python train.py --n_experts=128 --d_shared_expert=64 --activation="swiglu" --n_empty_slots=16 --router_score="sigmoid" --normalize_top_k=true --routed_scale=2.83 --balance_bias=true --vocab_size=1634 --norm_eps=1e-06 --optimizer="muon" --beta1=0.95 --batch_tokens=65536 --seq_len=256 --train_tokens=300900000
Below are experts of layer 5 (counted from 0) of a mixture-of-experts language model. Rows are named router (the router's row for the expert), gate (a neuron's input weights, with its number), up (a neuron's input weights, with its number), down (a neuron's output weights, with its number) and show model dimensions 0-159. Each number is 500 + 50 x the weight over its row's rms, rounded and kept within 0 to 999. Numbers have three digits each.
Before each expert's rows: a language model's description of what the expert responds to. This comes from a sample of Wikipedia text that the model never trained on.

# expert 39
Description: Second syllables inside personal and place names, such as Ple-as-ant, Be-as-ley, J-av-ier, F-ort, Franz J-os-eph.
router:454521454530471512461428539541473499475520502535454463475621497509514548501462492438475514427529520510614465470466460616437497473395499486461520506523537541463510431506445543510454428434490629506463429541562544457471442496500483362461513611602506432424490511476543515502502383488500494584513475427500470490515534500501510540507479440500424495483534487562519491491477540546468428666576458466450516490550516366437489423496566412517554511481578503481509550537468447544415432471451450
gate0:591477503490488524546423551498475540492484543507544531525455581444568511472430532555485548485405470489636370617509475498442557487509445451516477480584447602499472393399516522526480450475615559503542530444499478478546514517387496479546445597489453532485534509469487503386494437539524484515511536456536541501527527466519560503474437444494517457500413404507503431455465508451373459552581459488399382493484493477585462541501477490535543528526442497497486489502520461446454477573475427
up0:467495534578515443409550483491565576493512525411450541594424537404487517397424501583500529428476551490524572514571538542498547539513540579486479491455486550458572486433464516446525443525531542579458455588525619478438527516510593458477519478492561533505457484502428493539523585440531426429529496552465649509486554476530471516488447493521516431491490483534510454473424451524485495433531509506564481493559531484408609510521376474448428505532478553623511454488501426494501610506474503
down0:502574522491614429468538511444469511484436525569486458475469499475516563608476511561441505554485494496540470421563445635476536568468514522537549530567427516600535545545556503435394472528548441462383471481619497527460509469498530435517510446430473550439480505457526411466638508520474473522507454426550474413507520457502442500595537510512479497563472564500556531600458541576525533502553512479509480490501492444504470433532462355475474507536475542633453533504491424499493454497453528
gate1:566523622558544559495455449483482516521410459527569459549586537446446527557511544414488523477540466576453436536484433573473503469532504505433567405476528520463496544482564472460582434359535559553517490444572591523500432486536489460535519571541401460349566426467512519503432582486474528486477490454485443544538528499450583493473536504481458532465592520526493432530476455489478533531580466491469564518601581533495420473497520456574478411437472504433564512480528443491562547511462504
up1:527469599498457575525533456460350468487473458447510518423486506527479484527494439412556488471458445578483467509444460565590500467467495547541435530492485517444507557477539459478492436481516520513496638438466495547513515539481484533491460578539465478490524483517524488578565463546479538500393541415512413571501529549417414539489516577562504501491474549498398497486485500485455571540637541509470446560370461459519459446532405344454462515526516492493509502578475485381456569524476515
down1:522487547449552469508528572480419507505527497510556402488379529547566403406513412530513462459502492550491430575511561531508620618517414550496510484579490529480500429440600419462573474578503547545528522429486564503526526440492379520514500519474548507466563511473422499542402539539399473544519517524563540462495523516409441496437497463438508567502515432505480426487524455567432480461511472470449476515478490467538511450500490539516536481478476517522357484446434490584617424511513472
gate2:502473436521565557480462482518429463600436487500433444538544539415487469536503557411382428531461452516468556434484498513447431463452511464533447570557464468496564451488593487484542476480557546491517595521513578527491461572494531510479577483442576570423481552482439520496440483414437498566560488439495428535510453495385563466479523542587484463517500502522515492482557583517452488473507422522429554495560554505482477560517481496602532463557601581403576483579592395499478524504496425
up2:491484481480523474498421569522526555493498477542511529373534470480582465485586497549519467531431525508532506502521450503526433535512579475547490441484536472487556520527462464429439551588428449517501557504456477515492513473412520531504512647484526462474471562484480431525563488457551532561406420522563529493542465453557536408443517524538421494400567533533419489620491396452346518576573485535456437523515411496587521537500542444496457452444499469377571564442517473434467489478483495
down2:544524433433619467535415426450589496600498532514478502510436478549420495426516449496463448572501544460522435486454415603468422510543507513460586428461433603499465514479524475573519484492451528514480544461523521594461561463469503418521548490464449444556510507543498464428449627587568479494530488473451531455478434499564530549489538546565438547527426474459513443553424495543454440492506561477609465471483466472465499478500472498505475498407474601507433506424492579572548521455610526
gate3:496497505535453515471453558434506541602508456488413446477507409401482595520568508480541479455477503609480451484496492549538391488521578559426492384407446546473545516501532430458496432499513561498400481458445523402510427537499487465537445515514502486427513502445499500464568510428470416572428428467467485563539531477480454596558513565468470560409443511474605475463552485519451550523531468416507517508469554511524479524536489404517439504465510389486446501501473499602499537550411399
up3:532442487559492461479565454480460532482558507555587572571502460524592423477481583495485501530547494445474432473480433484451500443553448535577544544476483517452562598515488527453464516451554383531556482488465506467459464473421547483475488484480448484536485520492478485525469500471492478371534438500452586514472410423462517473424452577592422497470541524556404480526500471546427382498552473514503453517615481510533501482506556580455623422564491547469579598441485570445522458449588561
down3:600550481530431514527547440493472455510408541590503515508478462531482415505498554554557405561553510429578480506558435472448477422449520501496517496463515437504465374441514494477364469475473534557378434502450507446430502516481458520514485518487551546567507506452467538546544526459448421463436449410424490415518526519470565518528400441527441500490452502476453455509435511554489454469545453406538416498575547604523467511445519511442459499554548501435576527520485410413420501582449509
gate4:463528466495416525438440550540539531403464487506443401531481519451404524525481532486435522470404558525573502519580464506501434563426527523513615499485524524472442358510446562496529467510490510555494577501496519493445458490469484475501525504512457465459503520373458468486624419475521490505523473491479503544605412463443543543457493423398511511511520482476627436467516433493500553511544466576483542484520584448508526620528511483442446534415516445643571420465520565518518461488495505
up4:520531491575523470506482467524499601456492552552494392603457438433443498505477506595451532488384478470537372545479490581485473467479582485483535425394463518485466466481478447484480314403529514524530515455498468541362509585505416403513541513533481454417509481433441487465475482457483519561544453491522564487521425467477508509479526424491551553470523442542467535460475526484487478553533559485474457486515613446524534565505563409495465543465568513556452452495519580504513458488409525
down4:392430448521449521477505478481546480591584523472498443446436401511464495514481480517439499550541475489470502594529516481584527523511424490508557483542557368578424371560571562462421546459441363455511487422567516589602384489479527440536540445540565518435501527482490500528539436476499523523512628524523519488516475515435490489475470556523479495426475522408486504526418460509464509472556551477500513439540503529546592571519431545570497514449513571483509510451565433473486504452568476
gate5:532500438538462512486451550548444548574504461535507503530415470396457489358575495477479484453525466494521505531517494454486525547431480548430550568512496492424581405527427500539500430442425545557502500546552532498484443548492518382398533483497484500437340499493480506385515535433475463511597609447508475550481478418528515466506552461472569448498466538559560476534552449503475436439506468485496522494540522375517564445449492413574488552453478546484494596479501558476478414524574473
up5:471466466542532524501586580541438537525508440558502440504427471459467488355437480490431516447530562496488506516530479503485495569402411443472514491495555522453516444570440520598493447475378545545482501475466533479486439483500414483401503492523434452377448492529491510478506533485438390535582614416530520496507454459503533485551534503510501494458529548516529482633490496550543432456490507406483554460549502354473535372496511453546554491575474505526456551503597469534460451487544533
down5:540508602521519528519430400554533538481584516417447539430449415535581555522460515619603528493551507470563597485576464433562559447544493517469509482495483459511566486485522513460470517586447569551535550530463485408463509535440515604494504506442521461459464514521412501450499501438390461489416405456469551420414480528445506534509587431457517473456452613525483494513473483483548496480491487449564523481401422560553496542422467541495412594493507572519498491430496485526576515511526503
gate6:434537482582514532572566549479550584472483483567453491542579440453471489528435492482527497425520451525534552443435519523440539425490507603477597495588481535441514472457504443529431394534458547439619444562572527435522466505527453499531483467518456486605515573508529496425530502472363507499475483411515454501433463486417471605551526496482436535518491475463536482550421501446531506551554487433443488481495553430508507353493481503553468486418439417576483458575505430529455518437489463
up6:494519547599573471441489549465514451535517549515400541454541591623500557539467476482541523422456550505537477465569498508543518569464555527527471474518560397535552506498493548523567508508535549491527577478519616557463489560571402547480489524403418443410523539555467488481493554545502505452543486526507476547594559499460460477492564518478546559553576552523459604511527502534468561467400536485518489608470529524531534495502477490601613466612477505468464554416435605456507498545435446
down6:511518621485522466516468529487499488589551435549430487479494571467363553539434527504538443490431479609458459531481610479522454492505635486523500549545466475416545525453554510535412508446574500492629522498518525459571435417573448569462517454453441509558500487550456498515568621519414463477510507519486422493548397463525483492540562520453493486515476523513518501489518540472488468567466618499548473426490467471484420422476454443532515488640525454532498482473478457469510507489382478
gate7:393491453481470389465508514410458505487570514539468495450475462546517469515519641585447390520541450539533485472496428548434447414562449511492455503494489484519484462470509575482447411447522516569495355475607480489434557480558439461489452542401430428498447540511458537489452384423490430525434511492503505402514537531508507504457510598518508554483444535470470426482532464556450409488500447497490446473521528413456474483514545438511550548518475599551549592465432524500482463487495559
up7:470461402515475445495442432456473462549461439553426566492443491490607455466530596410515375441607520515479538467508451508454467418481494486533458532540500492447488463526485519504553404460559465577551430534520567414495585484544455427450449486477415493570407575559528572489500515390437472480544535520461569518499448529528462562554526562535479516484483572555536434487563560581471425552441473517457497472420534448497464515417495413575505560452429535510515435550492538504501503533524584
down7:558501511573466490488445448525464456486510660456587526556551548494552544490512478525348457581452479491537465531547503525429532535587462460532489551491481455562495495497499578463510542505452483418470511467516488535406540478432539576466429406501497476535542550544378486479461424431563472540461488416594513372488526510569436456561449392418544595456500547531456539559556487499445586477416413454526526439536466503452527509557458454475499517528490490507531542532517534524560523461533549
gate8:584438454475408403462487480419565458455416457578535516482544507514581549472520556474491442454485476476530418459576461503582539491502533427462537540514473469581570388510447447543575485516412561451461458547546630499514521513501473464548464511501542450513532405434481615474565507530511442490376464471475478543494560484573495451442521474482499566487459474579504544449427517527524512601547418553512509587472462463501577447533442474494571503473472551629518525496519413510484443502454493
up8:416494522469568515592541433497445521528520501505518567540466557409457483512521491557492479559415403456494598540516356482491471538480578495513440504440436431468489549514465536474495551481539456568535527427402422540559506491520556423540486428481496482553563503547490537556420566495448543446593580566502554495543489484435427501461537409508526444475578556420533557578536441462488452416521537547490509451541512532488529496514492455518451561439454491347474460589537455469573499545499571
down8:471417511441454514633516608532462489444549498550496594456479553586517585535502495503515451540495512367516446485492491483458592514561493452594504481464497522549482533499532528488537458518453593456533495510367542431490527585420461503528503482407559601546469474521493456443599478554441527457527512516451487479575442492484503453480540467473505435461541464437451457462542589455465516445581499449564513497471505534462492534514469454550521605393602503383433534423429532471454494523468472

# expert 47
Description: Sentence-ending periods, abbreviation dots like Mys., c. 1983, U.S., and the No. before numbers, plus decimals and percentages in tables.
router:411587462523477497464508521569556472467522420530453491484595503495444513550606488508509528444470426567492487444473543564441417537386492467480592466464478576428502548434483524510508452449556564477413467512453503468500504417481565446607478523540474443449519461476519536445548513539534476602461448459518412523556559445460485474495554529528430468538490478469516417532557587503449403515510540472538515479483479486397550472429465361454556523518583450520532543529413448497370512479433471
gate0:554484420483531608519533584545545523480498516490452504583585487476572501466541530531443475508543507427543585480443437575488475514465514494518563475465515471430491541519492580436449572472440454509457446581506550500499482513581514536553555513570461502525407535487553532429593587548495460530534416514456588581510451461453376455513482488524455511485380444524504473517480436581484459409475490466577514472589543438471586510437501434561502523517456447512630615516473502440473468465416504
up0:513550498421624408474488427527494507544509542543559445492555610443519556493427565472494508472424494443469473469498580503444459476552589581517541492522544490371536424482452470462551488509525490512499483586510501541533482369539365407522485586419526454501496501536568536584549526455441567460509486475568554567497461555552497453523512463450547437485536515516494481648460484511481574445455391494491523515410489459602500478462532486451521546557497490537416468506509482520463533509573465
down0:541580501462457503522552512472522466532567445464527455464542528508451490477541380549455525460571538532527540509571545479550437533523436496376558427604454549457451528556372484445413461504443444519507525515530570566384503432514444459462462518517461447526456521534533475514467503515583450432522438537496524512517472431430523524523476602413509608580498618486586601487519505527461500555495487485389444498517439531505516491555568492534504451465515574539481563467436463565460542546565578
gate1:460437443522510554519511544497426493452507549512473482492449490427520516545574646459477538511438467475443472379570505510515463539447500568503557586419600390484577584439545567535408496521460485487511492550514479380534574403564529560497502514487451482504610500558423514559501416465551526574455530515479513495537472491543489570442486417443501522534486460377453407569544504481421463480527450523535532498392520457434509498407527515494492513447545488486440512536497462528453492478507598
up1:448514548484487516465596491437507551519501498457441493525528523473578457616521394511540524426526507462475462485579437477442464482569471527483480543550483597427512416569516481541563547470500482440489478530416484534559536578425502522547423502500543507502452501474495506491502535517417397409560495510534448515542452548485503499446562517572464572459535508587479630500414514566549548489517456427580404522511573517489461449473424510451541420459489400593545419410577548456558492525560427
down1:628608456597522521485441435539540500521424493477555460386479555404564409591484492491492522451586370423497472532547496548478487390469503482472463559569449463466469456471560583505409524564499500540509464436554518495444495489496490526587443528476533548510464538540442555518485458491496459535418500443415555463533558561466533528541448544485483482428555462590569442456494464591502485503533488439510410442477493529504476391522573516402521483557440457477530475552485515461538503428473492
gate2:432489449518407450466456573522455450447471472395554452406531514495450574423531481456444420479487477567466530508524510524514475506468452540503611475486472473484513535511518452479474473511605428429449517584515551475467508514584559467594476518449433487507532508417509595489553546533594597588518509533495501515539532471512571465505527412574568399471497577536511584451564447525501379514513519466528523457530514499524533488544483539436486538419632420470584542533501490589415547472486559
up2:500496413413514541532509421522527478463526496498533514598511513401523444473446517603443601539528536440426504449547431504550522466534519629574508507412545493499547447515470493511456518528420509496402531509547444543407355552420459396490491482493475445492520607468512490580512542487453572446557653528475542451547441549529458474483506588456452489553538461522527502540493573500523501429463472509540450507493572498509564458460474565510450580549487518562499479606468523428467535488543491
down2:442481514434519632508550555608516454484547571543545479458439408489530417546482568478483530472496558479560435448573463477463539496484464500497579522516512465510413467477466538371526494501431484574612490480597483561556515477566474499510385559394589508489556464582491423546493525536603523495511496589441486494471444469490526558420460431524539480504480481561497432578485428546601555558496524597478517516484470477547484427527472549458554545579535504474503550479465521423460496438520547
gate3:529512455517475464453471531498536503586547501498500465482525474513504556441494535472467441473494565619426452474459454556524520585508466482466454460448446414527609458545406419534464457523472553488458532547529582445571408514577495484672510512557550453491503490492457499507582495507470524538476547514438477483572516422538534458643506492514509434567538563510488440549497507529441398474470483466453670487493495535387622465453482502558522455466530524458460549588484436493496460507478515
up3:514559553577503593466489407462530579413474517511530538450500491534440418524453434557492480524491487483517624495527488511505499380568520483556538493475495505565455584456525534554559451513543499506447509491436491484479523374475476568460527520491464607532441612576471557506383486592561462497439549580493522466539475477461514522447493574421554520500544520490537533532410449500602534541552522490453567444565489470487388494393491551481481441541516442487403469476500540467598540427516543
down3:482551464451530562485503562473562480465402585575492467452457450495392537516534550446488454519478496515423487493568510382389521487527519450459485539509578533473522499458516580493481486539527530478525393472493473427509547485423486455506538563491478505567491440394532596521454462569494489533545526453515523491534506505474501524545451424451518479563455470548543437539502508580436421538496492606419534484547517468494335610497547586520493409431479507596570472606507485481483589521433544
gate4:442567402498495530444548440478491420517560403515575499507503475558461525409492606462433601519491587426479532409474484380488482516391461463533582442478515483580473555442479600599503503414593554425509549491485516380503489484529476510498491460533527460486500535458457496514490490567459515433514494467494557532548498435486449511507504508507452524504475510432462418538597466486534469509535463448482525581560478464470575488478405535583504526462454472513525530619440412430464434424459493
up4:502538495568611524525468444510506484492492515464418512401534636497491572473468608567454590545510540517460548458444429406534449432558503386500520392454630565477558439439437524534505509446517508510468529434471497537464507487504433451488456523550494472561482605506520520544497441498503463465492462426433477590505504497481513423450476604471519529500498464443490520504487530526459419590447493519511511566593490552474535584484440538575434574539573525479486447565567508471440558430487444
down4:524597503586494518468458491470378521508469484483450595542532594467560564517422515392486438510424383526473566440584497485513448406426375493517499491510446441464554532590421537456498591436526560508536562416516491480543503482557486531478444505416530539426512468547517501497563554549506418491514514458487465518492548519454464507512559529475591537570458553482531477520524510506440482437578494513510577468547444550474513514512537528471498518529653543461517602480410502514581444531430467
gate5:472588541524512511421561506545455493496486491552452522482519565578469512538489486553519458478469462566443518590522476577448569571517473420562502528543475552425497499564524488495538475551399564405499536383406419534457503471464526466464493497500414567534476535410536507479503462494510443462552549533460500496539526535469465529502435499544465539463395531576492430439526631530409556659484521570529537468546489541458486504481593559408438525498555599456482383552473507473496503428509541
up5:462544500451520465579563439495469515384620494460487491503430408492521526543462443476515502480407543572462452550478470540480439525582514509408467462490503675434427555565490505376568487475530519496498407405480482452503511473462541431532443476545495533517573414469473421481511495481496436505534483513576550547438421481520508521462489533556545535449553490496565459429533461587571528505482462427599493490481424543432443473517497539574479542580440498549573535436444479525554495561478548
down5:513389472435511426438578445533545477477540457492475485544542496477595479477516462464471501464480457506556477533605404482520518484522557483523538579430507528442476497527418551535454488477556504496529458408479427451486505458516483513529524528523504511445437373406577516501489499508471437554597527453499494574502549555483316548610586484529491453541411424499551440553524466499577457516447527420545489515559412545487534500454488494530566447625500489542456536434564529545512520599524481
gate6:482556491477491495489561471502438511497579444530378388548502503509459484471464525543508463476494521504471625532485488618516489461525510529571553469432345471564460495559536579437599493462569393483492462498457451549459509547544486471574472458526389389552516415509536594511456488550507475465463567484489409491492532480494489564562521493521458504527578553516453500564475425401450522401525520480366543527517533525469432470475561443599531551437535501534530473539516495547447498508454491
up6:433466433490503411466458540529592487420418479461552400480559522588540424435564483523596538501461541491562505516522399445528545486439505559494471461373394531462488582509565594538566543472573562465434489566468487482554552562536395519521536532517489492500579520480538512413525526535548565499451443509512455479436549597490510497568469487449451451520513529563525552539466536548462528518415540464436579531451547477548567472480468592519561481603507473494490442528456523478447494540461596
down6:529481608497490601567466497545422495494499455547513457531487489472527503480441491473462557511467517405471500439542507494579450539561522460527527446456532505463510540495432542555513480594510542467435466500523501527489486450560534502369546563523492555567459414470585485549568484513449522528520515394500534509505551569553578371560395545497554496473454423459556430513502440382491497500546373505457549469470586497624517526422493504581507552545513524429532546512616447531559482584498529
gate7:476500504537524441514494489567564472523475537505443459505461560590493567470450502410464470499537482532468462564510475644436567458439483563511511481526433491428514484356560445535436469447582553510535566530418491489553504565593450546504469547499442506518511443409516512391482497476495575484546544467466488467567520434484471456534591476583544438489433568517422511572432532530469505512472437449473408439459566584486571537442523499475507449481500422480425522490386499561493396462437553
up7:550469496435547475528509395568590476507539512488568495488488477519541593468566555529544404499521377453487427482478484396458513462436462455418581528525523506565448529492518489542455568507491490517517504455490475474430483453451535521533510587518470486572489440466520528518585493502475506535536450506508564481553416568491402407462419500520411411504478405512476509456487478614471398551495450548569488592471458540571524445495506420457615450413502496480504434589478464392461492520468562
down7:429501433453554536457545522543483417520495509457509542503564485493465573420459584554556598508359507454504508493478498428465551606502481495450555505486460486534502457624493513559459583442448432516472388501487461405392501491492627573514459523531506462493467527489524525485471559477413459532487463660535440558536538533485518503400470428538488515519467531495512488513492525457495460494563533474594453534550420483491465487463404447509512543571549492481516552527440454519398518587525421
gate8:490625478598455412519533489480477448419494487591486543504557577507507623467506604537567427533450510511573496534546611493480538487508466465469515485481552436473504539464375503544526369534518546422472525489484486473467558437516504509536528549444460473517463521487481568451485460477548544458456407477529534537518480427478432499460523467476470453587538495523522513448517595458395451445474405584598461563495466578419435518493464468526556510511508424448467508404567541546547553553438517
up8:604554477591463508473535438499516461396492578565518358448474547476463502467503608476505512462396464500513437504536562580440461469525422398470574505494548460485461559460502525500422468593525550454497498421491494457424551390544568553474406510519390508468520517489485550522533568421499541477368512557435446453502450499495451527459496489441455499531546538419493522557520545486562501437589500495561438500437518502467482506537517472530582464464508466549524516522593509502519582478548402
down8:629415419503508455598503584554484510383506468520500461537504508495468447537506518447593468547460499526560451436633498398596487484505441527559433654515507530450481449534538511471473543516443473523532552571491501481411529595517508570515509616495534525485522530558547421597452512567469506453468527516579612455491524418471452497513523463419484551512499481467535603465424462541491545503493501474583598388525500513514499530456509492455585518584509460520505490503510521515498509518475516

# expert 10
Description: Word-internal fragments and raw UTF-8 bytes of accented or Cyrillic letters, plus decimal points in number tables, such as Д-er, ty-pical, 59.1.
router:493515495522424584571571594505554531427491504533473566527509474533466508489485439577529499489554492489537482476458554557465407502440498496440476546456534503481532516423453544511522525433521497472484419578570480395528421527518534406513485530656544514453463568423451507495539434515449495509543430499585387473537492429455481531498515422586477498565492509568509499468525538571503414526559507454447499452482477460424505465460527470450676538549557516483572527558494455473413440559399438
gate1:487511550564530622539557634473548596449538473523462489428513640474475521580509441474549541556617492445590543434467608451486486507521517493479569528484518443533550501428423513500553525553450437529542501498559629563576488487490554597459498439610518542521514539519470550410489499510496521514580427530453441499472443360492491549497382470519516514504411545535478481489504559559494492491535526493464455493479504452550529478572575503452456473529520458508551488520542511401519531499491493
up1:495509418546486468483393479612403487573512523483471489476525547611485462528380508554459521516510569490491525532456531501565525469557564524551455495550461589578434574493612555496509495409532506407439583508419566460461485446512444460544530568487406447481544554525449541532511491537477482476480636463479488504436559560485464472477459554531555532481590503542449519601477438468572487496397506458490552531543505459532426555532534618575510423526534536548495474515520462513492503443580472
down1:578490389499437558477454503494488585441483493380462477504458591555482485440469541541450514539499513527596422567484555483419605477560611581530500573616442456538518545469417544478443530521530535493509372455387502524529522435503494440518533510535530442491530527520533483538503459456469528503459503456482490567612406443538527552502514537474451480492430487547486461538563446519461417417449540543489437570575561464415471490470533603471488555490462444550552520444488461486444444519518473
gate2:553528496514479542413510537484498450466466521496483405479629456451509564537472509509576479486564456561457549490457529508489471581459531505544560607497479499436554451518493516482595619578514509434654499515541513475502503616471435551545485469548465516522385508477379471471547570448568526502534480434481526444487509363441454484444509483464587527540485564514483530468522454545511435441517471518480543440445570539469609345510464506525493499527461526458558552434492513513519529526542447
up2:561555436471456577446464531445531487488508514485566418415575464522474621498517541465585555472499464595454460392515551468418443603485507573504517547456414501453559527530464529486546517575466441489655574509554457528491542510500433566537523477572450568491449455439428543478537588493573469529537499468443485448508501475513427433410540529420540549534492550524561503494452495512524450486510418451533459461471599501442589463441579509554481486544520485492460544413539430448493558537520496
down2:521608500571494560527449561413538397520468468486570540488528462552419445449575556480468521547451519519552560471590465394522448456482501526552513431579394493487513454524503499499443488554460488487462457498466437541484491515458550459487573461542600543573527448507445505430544554458466471454540511494463442573468507547462559511604468500530520447499449529574456590457451571456580478450491483498484553532535507526526644506492439517586455585565486492528438468411556594538455581593447492
gate3:538524460537522434441443535538555572492457531517467533470541478570528551461557479517562447505460566512549465525524521464472488557494481560489589534478482418451506552440491535523502446496538516517513480388418415434537435460443596575546552552534475465561526497578465559472430556559534583541493554505424559455480448515525419467416581491400486597477490376480547617544558530352507492497480534492443494545521479414519513560428546474464451484565446416457577483501438492434549468532484505
up3:502495556416495468502556477480509477584381535428526506591553501335474502567497374535578531427521508533488527566451554521481555443475496527512501524525544491600445553479592462449491522526595475466443499501544477608550574582561541529527538531594526475470491534592533496473483376503487510483503521490499489506507492491378471519465519493518521424399438461458486445431404487468535429516508415503549484485436516532493520506462387472587496447463467453507461561554443482539475440449539452
down3:496549519549475528456488483431514488517575502460541512465511463487524530510624542468627528479605531457565545508517463483510474458407553453448475430503490534560394454529537520479489449507419499451425514480552469449531431643531552560545543432554569549508410449534417529436537486514486412526502476468445495400503564501446551445560510433454568509389546446527463531478502553513499529541455474575462543480592585533543426446568583402433477442504554512532564515459476440518511432464493526
gate4:487469504547444506470508551441555577519580569497541592545514517555550556534439502479455579452567491505482521488497605462505438533381523507454490598550451560580457434404475469567481536466513499455535500609499412357608477521455528549547530450510461520514431520463472589529518550530450519547525468527478555487522424498425385503471516476564490497517503492538529474656556559484448527467488461471416515475533488513483555438416519522538604545577560562495500560514487468528445479544448537
up4:504482436401508491510515541529554506468622575495415531399435556530517533440591521526522474445483441465478507478517497540492459575513584450471387481507540489543500519510538534442415528549532539581602461535604451510471477431590515514566408532436545593510452385489594445540568438479516467540489439482457434560513472500544513489500367474526526504486429526523473350481522545531479550483537551510408509507415525471439558462541520511465525497554551598475555535511548468526472506477488480
down4:553542490451543508505504531517599570576423481508561371405434486591551545365419539484512481538537565402522414512495521453561520537497538522568525455578454429481530522491535430583514542543502480496441451512421455524475481477604485462520462548585552523472484409511522478508548575469511500562578531453470532506539513489411522500511466503466551487507407463411467454564498460428452464465510484530539461475529544564488410439509357538542505509505538589528464535535492466497443624506556489
gate5:609627507528441557491542469446549573445442575437471496533497481491544551383562589546484518369417501451494476464532483456415577511493507551473576594505537515474502483458480497532522462423584536504550440512525574503558496497490489549633558521572528531461469509559496444490486426475513529440530469349482529473430540546558523470444522423500550445493503498497488438417532440499498498514543462545459507495512484509503547495438567427549529506511607644505479538545473549439528536524499563
up5:366456496509454487476390475582479529538499506498485565449581535465501495544510429402483482532545499504444470491479466552458467540464542490505508483479454522570514502427503553404484455563391539514583508475528395640414509503547541403418447502467541420562551481507419441527502598496520497536523522613549487553483527586496519480534528553506496527459486500424473564491448496460542560518458489504581493433515477487595487569519466483473401492448489413380483431490522413600451487531476517
down5:465507422501446458504567620475519421506591462577507498486517551414458492554538412458549458475478488458451510527438494481489429575457531478442517547561555517465578510456475504575573460456389554574540438540503508492435553504475494506423464523519519329566516574511520600462540572424446423564523485543513485538487485505538512524566460558508424423420447521551490473488577554563464626544464617495466454498467465495507445563538444522522471479473527489513541516441587564531535560517479489
gate6:545526590580464479570515512407524558459551468474460533571492487519462469501455499525577514481522497435483516449581420533453484446500553422442441537451451475529513420534490484443516439387507446489530480447471493485439422538490576402379524504492562460485498545457377521547519545442425495540487493455573423441494591536435522473424501508485484542606486536577528509514429451580501474494541484562529503469505429515438444623548616628496530483446516508476557476562533555532518414482496529
up6:563428568463537492516531496423557500497518455590545487501486606551480477533530438485644514455473449425493482390536450566455381434521423467566492512513479472543539523450477415518498499457465455508574438497480449465538460578505554454500426454553589454444555497437426397562494525496498505540519442482442422518463540429452553522484489411480613551550448480489569579594483411513357436511577539475486437493459461573493497524469508511468504478450561514459463466532500522536499456537463474
down6:461543496440439442478554410458510439457511487467451515502474451465584546497516553449569447443539504465478476541401402585485576475509478499499471510485497366536521519603523565478422507499477422540527512568475486571493529459519424515473519363418566564499548454512576534432535505506462424492461553487509442515479529493452475559490486452454486523627576411484445502563537444589540475390509526506514521570465520495401434468506453527554387507489505430425517475532485463361533519490491496
gate7:590373479536458492485581474524503495466556443465508522539455477472499500534520435547459549534477533423535489526416520475508475496481583480521595596608585529465547559528448542485573478372474435409417564486379522498516413403401524543488525587551539485465420495563498533489534482494507515519428521545506549498539521430480441472467521495495406642448465500555448551526515627439495589473496534534497411550446517530444524523455509492495547477523505539540398470521489536559489489492501519
up7:523456550480485473472477402501513506462589485528543496486496514512462477450608512524563576445585527397492535552439510555473453520474567463490516526476438511449551525527496451542506535548439313490529619554428418410513474464420528513415543551527495435544498518505392514513485516451455491524493464592483465518491584401394474588454490463572558530437464504561450442522522505477551515521394453484530508532469435495508470496514476424511471457508556470505416524464437445542512506580503367
down7:540570514568420438568556427453538520494553466533454561425459507444519429607549521473555544516532447481476411471617432537516508526461559542481546452510462475458528586472469563412379577543540436470537529537549441523446376453584471467467568527430452470518532571538428490473477522470476540453543529616419425437497475493527475506406548484549483468483480487515502560547516516475417507425409420504534528453449498456525555487583482456538477439538542486509551506526479520517520421570442431
gate8:531468513499488503604529537425560523472357497483528535545513557481429592504490415501526591528543371523457493524535569553450509558452512457462554477512492518480517396498553396620485440476555483546623444515521459412519447524520568495498454493446598533472504471501501459534492589492434497513528462476489455540442490481420435516506472430570518522549487493662559560486570502561538452441540560468478500504491592460521464567470482570438504546495448489473578499529540577486538463514515412
up8:534488523525532446515509522452601527558555521445408480558491507494521406529407461453548593540519505439510567461465487405509371542412570425485533481507504518419485503452420468613624467433469423502487525548387548502535476503569513555549520467526622461442484539526492520434487545522534511473479511499521457486553471530572422537413521514475522503528512430610510417478514513510523478475519503487443505491559413433512565487522594548448477513489456450534601561555562557477592554548493455
down8:448437553557560528559474572388512574474469474496477536469549557559608473448438533482543556502478563523451503502517466448496492533529606498494625501432475511522527465420491461542498619461447500455524584516538470481433529504391522512487516512516563467587521503579424492602522585468511440460524551523441503462444531500624595517497473574438510480467523497468460516559523465418554511482570460480506568589519483477538486577425469471571479479452567436438467529470516368511525505506557402
gate9:466477501526547526512469515475599520501510466466495492578481515517480488439583442636483488457461423523455453550518614564405486387421518620548428433527496500518536348581564555460516541494534555433450554534500465484566563483498503449487473550470497396548503511480564540532493442461510494454573441491474451435434491432452475523517537547516461558512461563474536546489473500524469488486492563343452570505478557485474394427430585430529542483535459506520520480517457522593473480438478503
up9:538573333474547473526618517489465507456505414475502572489514460512614500618474562550490468579572520468467497423467568536448533399530436528493487480518524551530435504441545614504479475488529453489504449567498586509519487480503479408476551452421415505543516444471522445479436465567505377533491503479585517525516584479454550464572503440570513445474359504514387560442549539466527472489500464455491407459470511530546470476509470600433530452533518451508464497504526488497488542457492472
down9:421500556527508521594496473475441572481510459536445525516467535431616545467585512477474468501513458472462478459523568421499468492546536484511477590626538435509476574433534480408507564450407479593458391480497446507564521576527560527429574452543488411484507415495468564499569539460525424518431483568486415438557477539489462535460602489468494556444549524465464441511502428511515544510501535502557432567556529557502513529528517511367582574551540575449575506475483505521510497584540558